config.yaml
d_model: 512
experts_per_token: 6
activation: "swiglu"
lr_router: 0.00083
norm_eps: 1e-05
steps: 3991
Below are experts of layer 2 (counted from 0) of a mixture-of-experts language model. Rows are named router (the router's row for the expert), gate (a neuron's input weights, with its number), up (a neuron's input weights, with its number), down (a neuron's output weights, with its number) and show model dimensions 256-319. Each number is 200 + 20 x the weight over its row's rms, rounded and kept within 0 to 999.
After each expert's rows: a language model's description of what the expert responds to; "comes after" lists some tokens at least twice as common just before its tokens as in all text. This comes from a sample of Wikipedia text that the model never trained on. Tokens count by the router's weight.

# expert 52
router,179,208,183,174,171,221,189,230,177,221,217,187,212,193,197,192,215,170,221,223,238,200,188,187,187,221,185,208,173,188,207,164,232,203,191,215,171,192,228,193,210,184,162,186,155,215,200,196,167,198,205,197,210,237,191,188,196,225,183,214,176,178,192,219
gate0,201,220,203,221,183,207,191,188,200,226,203,213,180,208,226,171,217,205,195,154,194,183,215,206,214,217,195,178,191,200,205,192,205,199,194,183,206,216,198,176,204,230,181,191,178,199,193,237,167,202,208,215,224,162,152,166,169,182,170,177,161,210,187,236
up0,178,195,223,212,218,207,239,213,166,183,203,234,179,226,225,209,203,193,227,193,232,205,206,188,198,234,201,199,195,201,197,205,180,223,197,179,220,246,207,237,200,180,193,211,183,238,217,208,180,205,185,197,178,194,188,217,191,209,186,186,188,216,200,212
down0,199,218,196,197,247,203,217,196,196,181,187,174,201,199,217,177,194,227,227,202,167,193,204,233,236,196,182,174,221,235,181,196,211,186,210,161,206,196,200,171,232,210,199,198,183,169,203,188,192,199,224,222,240,213,196,194,182,167,231,171,204,205,189,195
gate1,206,201,205,188,161,189,195,194,226,219,221,199,217,209,225,172,203,201,224,202,198,206,190,194,160,189,209,173,195,193,198,199,218,190,174,182,226,191,199,177,222,192,194,188,171,204,185,211,209,189,232,218,215,235,214,176,214,191,186,213,208,211,222,161
up1,175,177,229,226,174,171,229,189,201,202,203,205,213,211,190,215,225,168,254,194,227,186,234,185,199,219,226,202,205,202,197,220,198,209,214,263,196,198,162,190,222,197,192,192,245,231,202,195,201,193,179,175,189,227,204,204,150,190,194,206,220,166,192,209
down1,219,211,193,222,188,225,190,195,199,216,190,202,160,190,173,223,227,239,185,236,199,219,199,197,217,232,226,206,179,200,202,216,191,196,200,204,207,223,178,217,196,210,218,184,239,203,201,195,226,189,173,183,176,226,193,180,211,177,202,201,221,163,218,207
gate2,205,211,191,189,191,206,201,189,173,177,200,189,218,175,228,196,186,171,212,220,234,221,184,184,169,221,204,165,207,218,208,210,178,174,221,192,184,206,177,202,204,228,209,218,221,186,245,219,194,226,229,238,196,192,205,177,187,233,233,209,201,214,209,168
up2,204,158,193,184,195,186,207,202,225,201,214,212,181,194,193,168,215,188,184,176,184,208,199,233,157,202,215,197,222,203,201,202,205,192,160,221,206,222,177,210,220,180,196,202,166,185,171,191,200,204,167,182,177,218,162,209,182,208,180,192,187,184,204,211
down2,190,198,190,240,208,190,180,180,204,151,227,193,216,190,172,191,242,214,238,206,240,167,207,202,220,214,185,211,176,175,213,200,214,236,208,244,193,194,209,196,241,184,158,169,200,219,208,192,204,193,204,242,188,181,183,181,221,175,198,225,205,179,193,191
gate3,188,184,175,188,185,213,230,208,185,166,189,208,171,214,213,218,204,141,201,185,204,191,202,194,195,202,167,191,224,223,208,197,202,197,230,221,184,174,205,194,188,193,192,196,217,214,163,192,171,230,222,202,219,189,188,212,180,223,206,219,210,192,196,184
up3,197,207,172,174,198,217,226,220,221,161,220,234,207,167,215,202,197,175,171,204,188,200,161,211,228,223,202,188,230,211,155,195,208,188,231,192,200,192,179,196,199,219,165,185,209,157,183,206,187,221,192,211,219,189,236,233,194,203,198,228,180,223,202,212
down3,201,189,222,218,223,176,200,234,212,163,209,222,172,229,202,173,184,200,199,175,216,213,185,215,234,187,225,200,217,204,182,189,200,245,234,199,189,214,192,185,181,182,210,227,208,178,212,196,221,224,185,213,234,223,224,192,199,170,199,208,220,209,233,188
Narrative action verbs. Past-tense action verbs in plot summaries, such as ran, took, put, marched, fell, plus line breaks ending table rows.
comes after: " |", ")", " |  |", " |  |  |", ") |", ";"

# expert 54
router,156,200,177,240,181,200,215,223,229,203,185,155,233,187,220,190,179,207,211,203,193,216,212,217,177,173,197,207,196,180,169,175,209,160,181,237,198,228,218,220,240,177,194,227,205,232,225,190,185,142,176,223,190,210,194,189,206,192,241,210,197,236,150,201
gate0,196,217,220,233,225,180,201,206,189,219,184,230,165,226,215,188,219,214,221,161,211,175,223,230,190,226,179,176,193,195,186,200,194,152,138,203,196,198,200,199,204,229,196,158,201,184,219,209,174,206,206,190,210,198,164,181,197,169,171,178,164,228,189,236
up0,186,227,210,228,218,221,224,210,196,188,219,230,206,238,206,211,202,184,193,222,218,214,198,189,192,207,194,209,224,193,173,200,195,227,195,174,212,259,227,223,210,198,194,211,196,212,196,215,201,174,204,183,161,222,185,229,207,205,189,192,200,223,217,215
down0,210,201,216,219,213,175,204,194,191,216,192,187,217,226,196,184,185,196,217,211,168,171,210,243,242,190,199,192,242,234,197,222,190,177,216,172,208,223,202,200,237,201,202,197,187,199,194,205,231,207,212,226,235,220,185,203,200,178,238,182,206,201,224,182
gate1,186,231,216,204,200,228,182,176,211,190,224,217,194,184,247,193,174,209,200,196,210,223,212,217,172,189,206,196,141,165,207,191,213,209,210,216,215,183,214,185,208,182,227,206,199,215,232,235,231,180,211,210,228,235,219,186,186,178,193,217,208,244,156,207
up1,216,192,205,197,192,184,203,191,208,201,199,188,226,184,179,197,206,192,205,178,183,164,243,215,207,192,221,208,223,212,210,222,191,191,191,210,213,203,179,215,232,165,165,208,229,186,217,222,219,229,175,182,200,197,178,208,165,191,209,197,207,202,185,158
down1,210,185,228,259,219,199,170,242,202,224,208,230,189,210,179,217,211,220,211,250,188,212,206,232,232,242,192,185,173,184,191,196,214,187,156,233,199,204,199,194,204,216,186,155,198,220,216,165,214,203,181,165,197,206,192,187,204,154,184,215,228,225,221,221
gate2,185,204,210,172,221,208,213,211,193,214,199,164,222,191,223,199,198,204,213,220,205,204,181,200,200,226,203,188,187,213,212,223,162,169,211,207,183,205,214,221,184,212,228,230,204,163,204,209,213,164,216,241,196,168,197,216,235,235,234,191,186,236,213,201
up2,200,175,190,203,197,158,195,181,194,188,221,207,201,202,188,213,193,191,204,207,194,190,226,183,195,188,188,222,210,195,238,190,231,213,169,248,188,211,184,192,210,180,174,158,199,182,192,184,196,204,192,150,216,223,178,210,192,179,201,180,212,194,190,212
down2,225,199,203,185,198,179,185,183,190,168,192,200,227,171,195,177,239,198,216,187,222,185,210,219,230,204,186,194,211,223,200,233,217,191,208,216,207,199,201,203,222,177,158,195,210,190,214,174,182,197,212,198,189,192,187,200,214,221,185,179,193,217,197,180
gate3,188,191,194,182,173,207,198,176,208,179,179,181,190,170,198,242,254,189,198,204,202,182,223,159,186,213,185,211,210,218,219,217,186,176,243,207,176,194,196,209,187,209,215,202,229,210,194,186,178,179,229,223,194,177,242,173,188,214,222,191,172,164,193,195
up3,190,214,180,212,185,205,208,197,213,174,209,214,194,187,174,178,184,195,198,176,199,202,184,202,222,193,188,206,199,244,167,177,208,195,206,203,194,196,150,200,167,198,172,205,201,178,223,186,200,189,182,171,203,196,218,201,160,195,180,221,181,208,222,197
down3,180,222,271,220,177,195,191,203,216,169,239,196,158,236,184,184,240,207,144,183,205,230,198,214,200,192,221,185,194,190,183,190,194,244,193,216,230,228,176,177,191,173,223,206,202,185,197,176,202,179,194,195,235,220,216,175,197,198,178,185,196,202,199,238
Section headings and openers. Wiki heading markup and sentence openers after line breaks, such as ===International, ==See also==, In the, However.
comes after: "\n\n", "\n", ".", "==", "===", " |  | C"

# expert 17
router,157,185,192,259,188,208,206,195,207,248,223,188,200,191,204,179,205,175,214,176,187,217,196,206,221,187,214,187,199,194,190,188,184,191,176,224,237,209,238,213,236,204,178,197,218,185,195,212,174,197,231,197,168,217,213,204,241,223,163,217,191,201,173,221
gate0,202,230,199,224,204,201,190,209,194,219,188,197,172,224,199,147,196,194,178,188,184,163,244,239,196,208,176,198,196,185,202,207,226,164,204,208,198,168,183,194,210,206,172,175,196,213,191,218,178,180,187,221,201,153,159,157,176,165,159,191,184,228,197,235
up0,194,225,224,223,212,198,229,213,201,196,232,203,216,221,217,196,209,190,197,199,211,227,195,207,179,193,207,197,194,152,159,192,184,228,206,186,198,220,229,205,200,192,197,204,193,237,180,211,201,180,180,240,183,210,181,198,203,201,197,180,222,238,195,219
down0,232,196,179,198,210,186,209,208,199,182,216,185,235,156,190,196,174,197,182,222,170,186,152,246,216,208,189,179,215,230,207,194,226,181,208,231,209,204,221,149,202,201,177,213,186,199,183,211,214,226,217,209,165,189,233,196,197,180,215,191,181,219,193,208
gate1,180,206,240,213,185,200,206,199,213,206,210,216,219,181,222,198,193,228,211,222,219,214,208,202,166,156,207,163,165,155,195,173,231,206,185,209,229,181,175,181,211,176,209,202,226,193,196,203,215,181,213,191,225,215,191,189,205,214,202,181,219,212,201,219
up1,217,211,201,187,180,200,208,198,208,188,165,197,214,193,200,180,221,207,194,173,191,204,213,213,217,226,240,219,194,224,214,212,204,183,193,244,189,194,178,185,213,177,216,174,222,212,221,213,190,213,192,216,166,198,168,197,155,206,200,214,194,211,213,194
down1,205,187,185,219,223,218,195,229,189,175,206,226,178,207,198,189,210,226,209,239,208,196,201,210,206,229,183,215,196,195,173,173,186,184,181,209,211,230,191,181,225,240,206,180,226,232,204,173,215,148,183,153,209,199,212,188,215,168,188,180,221,190,218,209
gate2,181,204,221,180,205,223,201,209,228,198,206,190,189,163,234,211,224,202,184,257,186,217,192,213,194,201,198,190,199,202,189,223,160,197,210,228,169,218,179,213,186,196,231,203,193,189,220,194,191,197,215,201,189,196,192,173,237,203,232,203,176,194,172,161
up2,193,166,185,177,168,176,187,183,207,205,196,184,208,183,184,182,178,187,200,205,192,201,195,207,209,229,195,214,193,191,224,200,209,203,168,228,215,199,195,199,215,169,176,183,202,193,205,205,197,237,166,162,185,205,174,220,194,213,207,195,230,216,196,185
down2,209,202,227,202,191,207,170,180,189,212,231,194,215,169,163,191,188,255,230,176,219,178,210,204,223,208,198,212,196,207,164,178,196,212,199,235,226,245,209,207,222,159,138,153,190,194,167,162,219,200,197,217,211,192,209,166,226,212,202,204,162,215,225,203
gate3,198,204,191,184,190,198,212,180,231,158,216,195,197,203,221,206,221,178,200,206,162,171,201,178,181,211,201,213,232,207,234,181,201,176,221,207,170,160,210,224,203,228,205,175,207,207,183,187,210,211,222,200,206,201,213,190,206,207,199,228,192,189,172,169
up3,227,211,190,201,196,177,223,188,222,182,220,207,207,205,185,211,212,177,174,192,186,174,189,185,238,207,176,191,194,203,173,157,228,217,190,208,184,167,180,197,176,242,183,186,197,187,206,203,190,204,195,204,196,186,236,224,189,186,180,219,194,216,188,201
down3,201,216,255,223,216,198,208,204,232,159,232,212,185,205,188,186,212,197,198,197,203,225,174,205,195,225,232,182,204,223,168,206,165,239,218,209,201,204,219,209,175,196,193,204,235,198,212,207,208,187,188,224,217,179,219,201,216,222,158,188,197,187,206,189
Digits and non-Latin script. Number pieces in years, counts and table cells, plus word-final pieces of transliterated South Asian or Semitic names and CJK/Hebrew characters.
comes after: " | ", "–", " ", ".", " (", "; "

# expert 62
router,179,182,182,210,187,220,157,230,211,209,185,199,225,172,198,181,199,184,199,191,201,245,217,169,197,216,173,179,170,167,211,186,191,166,180,208,230,172,218,211,207,189,212,192,183,232,228,174,186,192,189,231,189,216,192,186,222,233,207,194,178,200,173,207
gate0,177,208,227,231,159,191,199,196,207,222,193,223,143,266,220,160,241,192,233,189,190,157,214,185,204,245,201,184,198,177,208,207,234,170,187,191,193,174,177,203,212,241,188,176,173,208,216,215,180,197,175,202,222,189,161,167,177,180,218,201,195,210,181,233
up0,214,204,246,207,217,199,224,223,220,172,218,216,204,230,218,238,195,184,191,203,228,174,202,213,158,196,214,217,212,198,202,176,222,213,211,216,196,240,221,191,185,188,210,191,223,211,205,228,209,222,194,214,185,245,220,185,221,205,187,194,183,228,191,221
down0,223,236,208,222,191,183,204,193,170,172,236,180,189,185,210,227,169,199,230,215,172,216,226,239,228,220,187,206,202,208,196,241,193,199,193,185,189,223,165,206,221,195,209,195,188,203,210,171,188,177,208,213,183,223,174,208,164,190,217,198,209,198,187,219
gate1,205,186,239,218,163,184,227,181,205,203,221,211,201,171,220,190,216,230,207,203,198,205,209,208,190,167,199,172,180,184,181,177,180,214,217,211,250,202,195,175,230,165,209,190,168,202,227,186,224,184,203,199,187,222,190,181,212,191,164,216,226,218,179,183
up1,214,181,206,194,191,165,175,192,201,183,188,218,213,181,205,209,206,206,199,215,196,176,247,215,226,216,230,197,201,213,224,220,185,203,184,233,204,182,188,199,220,183,194,211,207,206,195,226,227,205,178,197,164,201,170,203,164,217,184,223,223,208,218,214
down1,179,174,181,210,227,185,185,255,203,187,197,213,161,201,217,204,242,222,179,216,191,197,188,235,199,234,199,177,178,202,179,186,207,189,170,213,183,224,202,183,194,206,201,155,171,194,220,207,263,196,187,188,222,174,207,208,205,156,206,172,238,212,203,192
gate2,200,205,179,168,193,243,191,189,201,191,187,222,200,193,256,205,194,198,198,218,203,245,205,204,210,211,212,182,184,208,172,227,192,175,186,217,166,191,159,201,195,242,221,207,217,203,217,200,184,198,200,230,189,180,163,195,193,201,219,193,193,201,196,191
up2,190,156,214,201,228,202,193,162,213,199,218,199,183,207,169,213,193,176,194,234,193,154,179,224,189,231,207,207,196,198,216,230,207,198,161,206,194,215,208,196,224,183,163,201,199,190,209,194,223,208,212,176,205,235,196,213,207,210,185,207,173,217,218,220
down2,192,162,193,212,220,191,169,188,203,181,262,180,217,163,205,192,202,224,223,207,237,186,211,219,208,199,180,203,219,217,200,171,213,223,224,230,247,201,224,187,193,195,170,201,174,192,180,179,226,191,199,220,217,218,222,161,217,211,203,208,184,213,210,210
gate3,187,215,209,198,205,220,233,195,191,151,202,182,176,201,231,217,217,165,166,173,178,177,203,197,205,202,170,197,209,237,199,188,213,211,216,228,201,202,172,228,209,221,217,185,208,212,190,195,184,194,219,210,235,198,195,205,212,211,200,215,197,182,198,206
up3,203,227,213,179,179,193,205,183,224,179,207,214,229,165,210,187,195,173,176,187,192,199,180,168,231,210,215,187,205,221,192,185,192,203,204,209,188,191,181,215,205,180,197,192,207,185,242,190,175,215,216,184,226,198,216,235,187,188,175,217,178,230,207,195
down3,184,203,247,202,206,205,211,216,211,209,196,200,203,208,216,188,197,205,168,196,191,218,199,187,198,184,222,176,186,200,187,205,197,230,201,184,215,188,183,203,187,196,237,210,215,192,215,180,208,209,194,204,183,169,214,218,254,202,199,218,236,204,208,214
Sentence-initial articles. The or A starting a paragraph or table cell, often after a section heading, plus leading digits of years and list numbers.
comes after: "\n\n", ".", "\n", "| ", "==", "==="

# expert 5
router,178,170,180,231,228,201,188,178,214,226,195,194,213,178,193,198,183,172,199,212,178,207,197,200,200,216,209,211,190,176,171,207,216,178,202,215,233,186,234,200,216,182,181,192,178,200,224,186,170,207,195,252,182,220,199,174,177,201,213,203,191,190,183,212
gate0,198,244,196,237,214,190,193,206,179,196,198,213,160,235,209,183,176,186,220,167,193,191,229,183,177,234,213,181,211,199,210,191,227,180,164,223,198,185,193,204,187,210,164,168,189,190,189,229,222,201,177,179,196,192,167,180,187,161,160,180,173,234,169,234
up0,224,206,224,216,207,203,215,205,208,168,209,233,214,239,235,184,220,192,197,210,205,204,199,211,177,176,210,185,187,181,174,191,220,227,215,182,211,207,220,204,223,186,180,184,227,235,183,218,175,204,222,189,185,242,194,207,189,202,218,189,187,223,207,215
down0,197,186,197,231,209,174,194,238,159,199,207,210,212,192,228,204,169,222,218,193,204,222,193,244,227,224,208,179,210,205,221,239,218,177,208,201,185,212,197,190,200,176,185,201,213,209,181,204,208,205,217,194,226,235,198,224,185,189,208,181,193,233,190,201
gate1,210,190,239,206,200,213,200,191,204,191,205,192,188,209,235,177,208,228,191,212,210,211,219,177,194,190,166,160,186,186,204,201,225,183,209,195,247,187,182,163,210,184,191,230,207,209,187,219,181,182,216,201,209,237,207,184,186,199,200,194,222,221,170,161
up1,200,176,200,203,177,191,203,166,195,183,204,202,236,192,192,219,207,180,223,197,200,180,236,210,189,205,248,172,219,204,216,214,195,195,233,227,198,171,192,198,234,171,198,183,217,203,219,189,225,213,188,200,208,208,185,232,173,191,199,191,202,207,206,222
down1,197,168,198,184,218,217,187,229,193,229,203,220,164,195,195,186,224,188,209,225,190,215,196,224,181,233,178,227,183,202,181,179,202,198,190,178,226,194,204,180,229,243,247,133,205,206,208,203,223,215,190,136,227,215,200,202,225,193,184,183,240,201,210,214
gate2,180,209,231,179,224,238,171,210,187,214,220,203,208,161,247,201,215,186,190,210,212,193,191,223,180,184,214,182,201,191,199,187,169,193,245,183,169,200,206,210,198,210,227,221,216,192,206,214,183,223,183,208,184,181,206,197,191,219,232,216,215,232,198,168
up2,173,157,215,185,181,167,165,195,232,178,215,194,184,194,158,192,180,172,177,176,175,208,211,204,196,197,216,213,209,181,208,230,213,212,158,246,172,229,178,188,208,188,174,190,188,186,199,171,224,202,188,189,200,214,176,188,202,197,186,186,184,180,219,198
down2,191,182,202,189,195,209,200,179,222,142,231,180,226,158,192,180,190,184,205,174,243,208,197,205,221,158,186,190,200,212,185,191,187,200,177,219,193,196,177,211,224,164,137,202,183,201,192,187,209,228,203,220,196,176,213,169,220,224,195,197,184,201,191,196
gate3,208,196,199,192,175,187,241,184,226,180,186,189,207,175,209,208,199,167,204,191,191,169,186,199,214,210,188,214,215,214,185,176,229,198,229,198,198,196,183,205,179,175,188,197,219,212,178,197,171,211,210,180,199,199,200,189,185,206,212,207,196,224,206,195
up3,225,216,236,175,163,210,213,203,213,186,230,235,217,199,206,183,190,174,175,190,198,183,172,195,217,215,187,196,215,211,177,184,193,196,217,201,186,199,181,209,201,187,142,205,215,189,210,208,197,225,205,183,235,170,189,210,170,207,225,235,166,221,179,205
down3,186,231,260,197,209,202,207,219,235,161,234,219,195,230,184,152,198,195,187,185,186,209,173,222,208,207,190,192,182,171,170,186,195,264,193,204,197,220,192,194,175,230,203,218,224,169,182,194,192,182,191,217,191,196,215,221,234,211,171,189,201,228,192,203
Table pipes and headings. Pipe separators in wiki tables and math absolute values, plus section-heading equals signs, semicolons and hyphens in lists, e.g. |, ===, ;.
comes after: "\n", "\n\n", "0", " JP", " in ", "}"

# expert 33
router,211,170,184,226,191,196,181,190,195,237,207,173,215,185,221,231,198,180,232,183,210,243,197,182,170,236,191,195,176,187,203,199,217,183,162,210,221,214,232,257,225,165,192,191,185,210,207,196,181,198,194,198,191,222,164,195,241,221,168,232,194,193,181,210
gate0,183,206,202,230,183,199,204,209,209,210,206,212,194,217,214,172,197,204,212,163,222,190,226,210,209,223,190,172,174,201,179,198,207,182,204,193,173,186,194,177,185,224,175,200,198,183,188,197,197,208,200,199,175,173,155,180,174,164,156,202,187,216,203,222
up0,197,195,225,234,179,204,232,205,203,167,256,220,185,224,235,217,234,193,203,188,212,219,205,189,187,190,220,180,199,168,200,224,201,238,195,183,190,243,196,200,180,186,204,212,185,221,191,229,196,215,209,193,161,241,199,224,197,181,209,193,206,212,188,202
down0,223,200,190,240,196,184,186,208,195,179,230,214,222,181,216,202,187,249,231,193,172,202,193,212,224,219,187,186,174,221,163,212,234,194,205,189,241,217,179,187,239,214,188,175,181,160,202,198,217,202,233,191,203,194,203,221,165,200,207,211,194,224,211,176
gate1,208,201,252,216,188,219,224,227,236,202,209,184,208,189,231,196,181,224,194,206,220,211,231,215,195,183,202,188,154,192,204,198,235,176,233,211,236,169,193,189,198,157,204,197,194,213,197,195,209,196,208,210,206,224,220,191,209,205,199,189,201,244,150,162
up1,206,186,206,205,175,174,165,185,198,180,207,201,230,189,214,201,176,186,222,177,185,176,236,200,201,243,221,188,193,237,205,192,176,230,187,237,196,186,181,225,235,204,198,175,193,197,196,190,195,211,210,198,178,206,181,224,159,211,191,231,185,202,211,198
down1,186,174,212,197,205,253,191,243,208,222,198,229,186,184,179,191,209,213,173,275,192,202,230,185,228,226,182,220,214,178,199,182,180,229,205,193,202,204,237,218,194,206,216,182,208,203,195,189,210,199,187,178,236,196,219,209,205,200,148,180,211,213,205,193
gate2,182,215,225,142,197,206,212,213,196,183,199,192,200,164,240,198,200,199,177,223,210,199,208,211,233,189,183,203,205,216,211,215,146,190,214,210,184,195,201,174,222,209,214,200,220,183,233,225,180,194,204,220,210,160,199,187,194,208,267,187,185,207,214,190
up2,204,177,197,206,183,200,209,208,202,220,215,207,206,236,177,229,161,187,210,194,201,211,212,235,163,222,214,216,201,187,193,199,217,239,178,227,201,233,192,216,233,166,147,205,189,181,199,186,217,228,176,210,194,212,189,235,171,181,171,216,191,179,221,199
down2,177,207,193,197,186,196,168,184,192,184,216,180,224,190,187,203,195,245,244,202,223,197,201,181,207,179,184,204,191,232,163,198,235,210,169,210,209,195,207,209,219,186,170,174,180,206,171,192,195,168,228,195,197,202,192,192,245,194,201,170,204,195,186,197
gate3,232,204,157,208,179,224,217,178,197,182,181,188,179,215,224,222,230,167,221,193,180,200,211,185,186,218,201,196,226,226,196,198,194,220,193,213,205,214,172,200,214,203,178,190,198,186,194,205,191,207,250,216,235,184,190,206,201,209,201,225,199,211,206,220
up3,242,216,219,180,208,193,206,223,240,177,201,223,201,189,201,182,199,190,167,180,170,214,184,186,242,226,191,190,226,208,168,211,213,220,211,223,188,176,201,207,188,229,180,196,175,194,220,224,200,209,205,192,201,169,226,213,194,165,192,192,174,196,181,200
down3,177,206,250,161,189,213,195,208,209,190,229,208,209,198,208,159,204,223,170,181,180,236,205,172,195,216,219,203,179,187,211,193,182,271,196,204,201,203,199,209,177,191,205,213,213,191,230,185,242,223,216,230,203,203,231,167,197,206,183,200,188,199,210,190
Possessives and year endings. Possessive pronouns, "'s", closing brackets and year-ending digits like "2021", "1898", plus nouns such as title or victory after "her" or "his".
comes after: "2", "1", " (", "–", " ", "; "

# expert 7
router,186,198,198,246,179,257,196,228,194,222,186,164,188,166,208,220,206,182,227,179,162,222,210,242,185,218,160,188,167,188,195,166,203,184,184,226,205,178,218,217,217,234,161,192,193,209,217,213,176,235,186,156,187,230,194,191,184,225,177,257,189,220,167,221
gate0,213,229,177,222,187,201,213,224,202,212,207,213,163,220,221,204,207,157,241,178,178,168,182,218,195,233,176,166,192,196,186,205,183,183,183,198,189,196,181,196,195,217,171,172,199,187,199,200,191,223,183,180,218,201,170,196,193,161,178,188,170,232,211,213
up0,185,191,236,216,201,216,244,231,200,181,232,203,215,223,235,217,200,168,214,210,224,203,192,201,171,208,211,192,195,208,184,197,211,227,175,188,198,233,205,221,218,184,194,226,192,209,209,238,201,204,192,175,201,226,187,199,188,194,182,199,175,185,181,222
down0,230,206,226,188,181,171,212,215,173,195,185,193,197,195,200,205,167,193,203,193,204,217,183,230,221,220,199,185,188,207,191,201,232,191,206,197,201,201,226,229,227,172,192,225,200,198,241,203,203,195,187,204,241,250,209,177,159,191,228,187,220,217,212,189
gate1,175,192,254,228,180,209,212,201,205,227,169,190,213,160,193,160,206,238,200,210,203,208,207,227,162,181,186,178,185,183,197,165,191,198,209,236,236,167,184,193,214,182,207,226,220,197,213,195,200,181,230,200,231,225,181,170,187,207,202,222,207,206,177,183
up1,209,208,192,212,188,180,182,175,224,203,204,189,224,209,196,192,216,184,235,204,236,149,214,194,231,203,221,204,204,223,235,214,154,190,181,240,210,206,142,195,210,221,197,191,203,222,206,213,195,191,195,214,192,216,177,226,185,203,221,182,213,196,211,189
down1,192,202,210,210,188,232,186,235,192,220,212,182,204,212,177,199,216,188,198,227,226,181,216,211,215,245,239,198,175,184,208,200,192,223,186,183,211,187,202,202,242,222,191,201,199,183,180,209,223,199,176,178,220,212,228,202,207,174,224,182,208,190,222,203
gate2,212,187,214,177,224,219,219,220,193,193,206,173,218,154,206,204,202,197,189,234,160,236,180,232,189,224,201,183,217,234,209,207,149,174,194,213,168,192,177,215,182,223,230,208,201,184,206,220,179,193,199,211,206,204,187,208,219,218,216,210,208,207,204,176
up2,168,185,185,191,183,181,197,166,215,201,199,216,194,202,192,214,203,184,187,243,199,207,228,203,208,197,192,202,213,179,227,213,251,218,169,223,201,254,196,196,217,150,197,212,196,216,169,198,205,199,198,174,178,203,157,222,180,198,188,188,162,184,228,211
down2,223,198,186,212,198,248,155,193,196,157,213,190,229,186,201,190,235,217,217,166,220,193,215,185,202,219,180,174,192,232,188,206,200,222,194,218,191,205,263,204,246,182,166,195,189,198,192,181,192,179,231,214,190,210,193,204,253,197,177,203,194,243,178,212
gate3,205,207,211,182,193,207,216,199,194,182,198,198,191,171,252,181,175,157,187,158,173,179,196,192,185,186,182,219,240,241,199,204,184,204,247,240,182,198,174,217,190,226,201,179,197,221,183,193,198,238,223,211,209,202,217,169,213,208,193,211,179,181,192,198
up3,209,209,214,184,187,187,209,213,223,189,226,222,200,187,217,201,184,143,173,169,163,190,185,197,210,200,186,219,203,235,171,175,204,218,182,181,208,178,176,211,184,193,184,199,203,199,205,217,189,193,210,202,201,177,217,224,212,212,192,199,186,225,220,193
down3,172,229,231,221,210,188,200,209,226,180,227,203,168,201,193,192,193,238,165,183,178,200,180,182,223,216,190,222,174,174,182,206,181,265,204,189,198,246,175,173,180,177,201,214,211,171,196,194,211,230,205,202,197,221,188,178,222,166,167,185,195,173,209,173
Sentence-opening time phrases. First words of a sentence or paragraph, especially date openers like "On January", "In March", plus He, His, After.
comes after: "\n\n", "\n", ".", " |  | C", "| ", " In "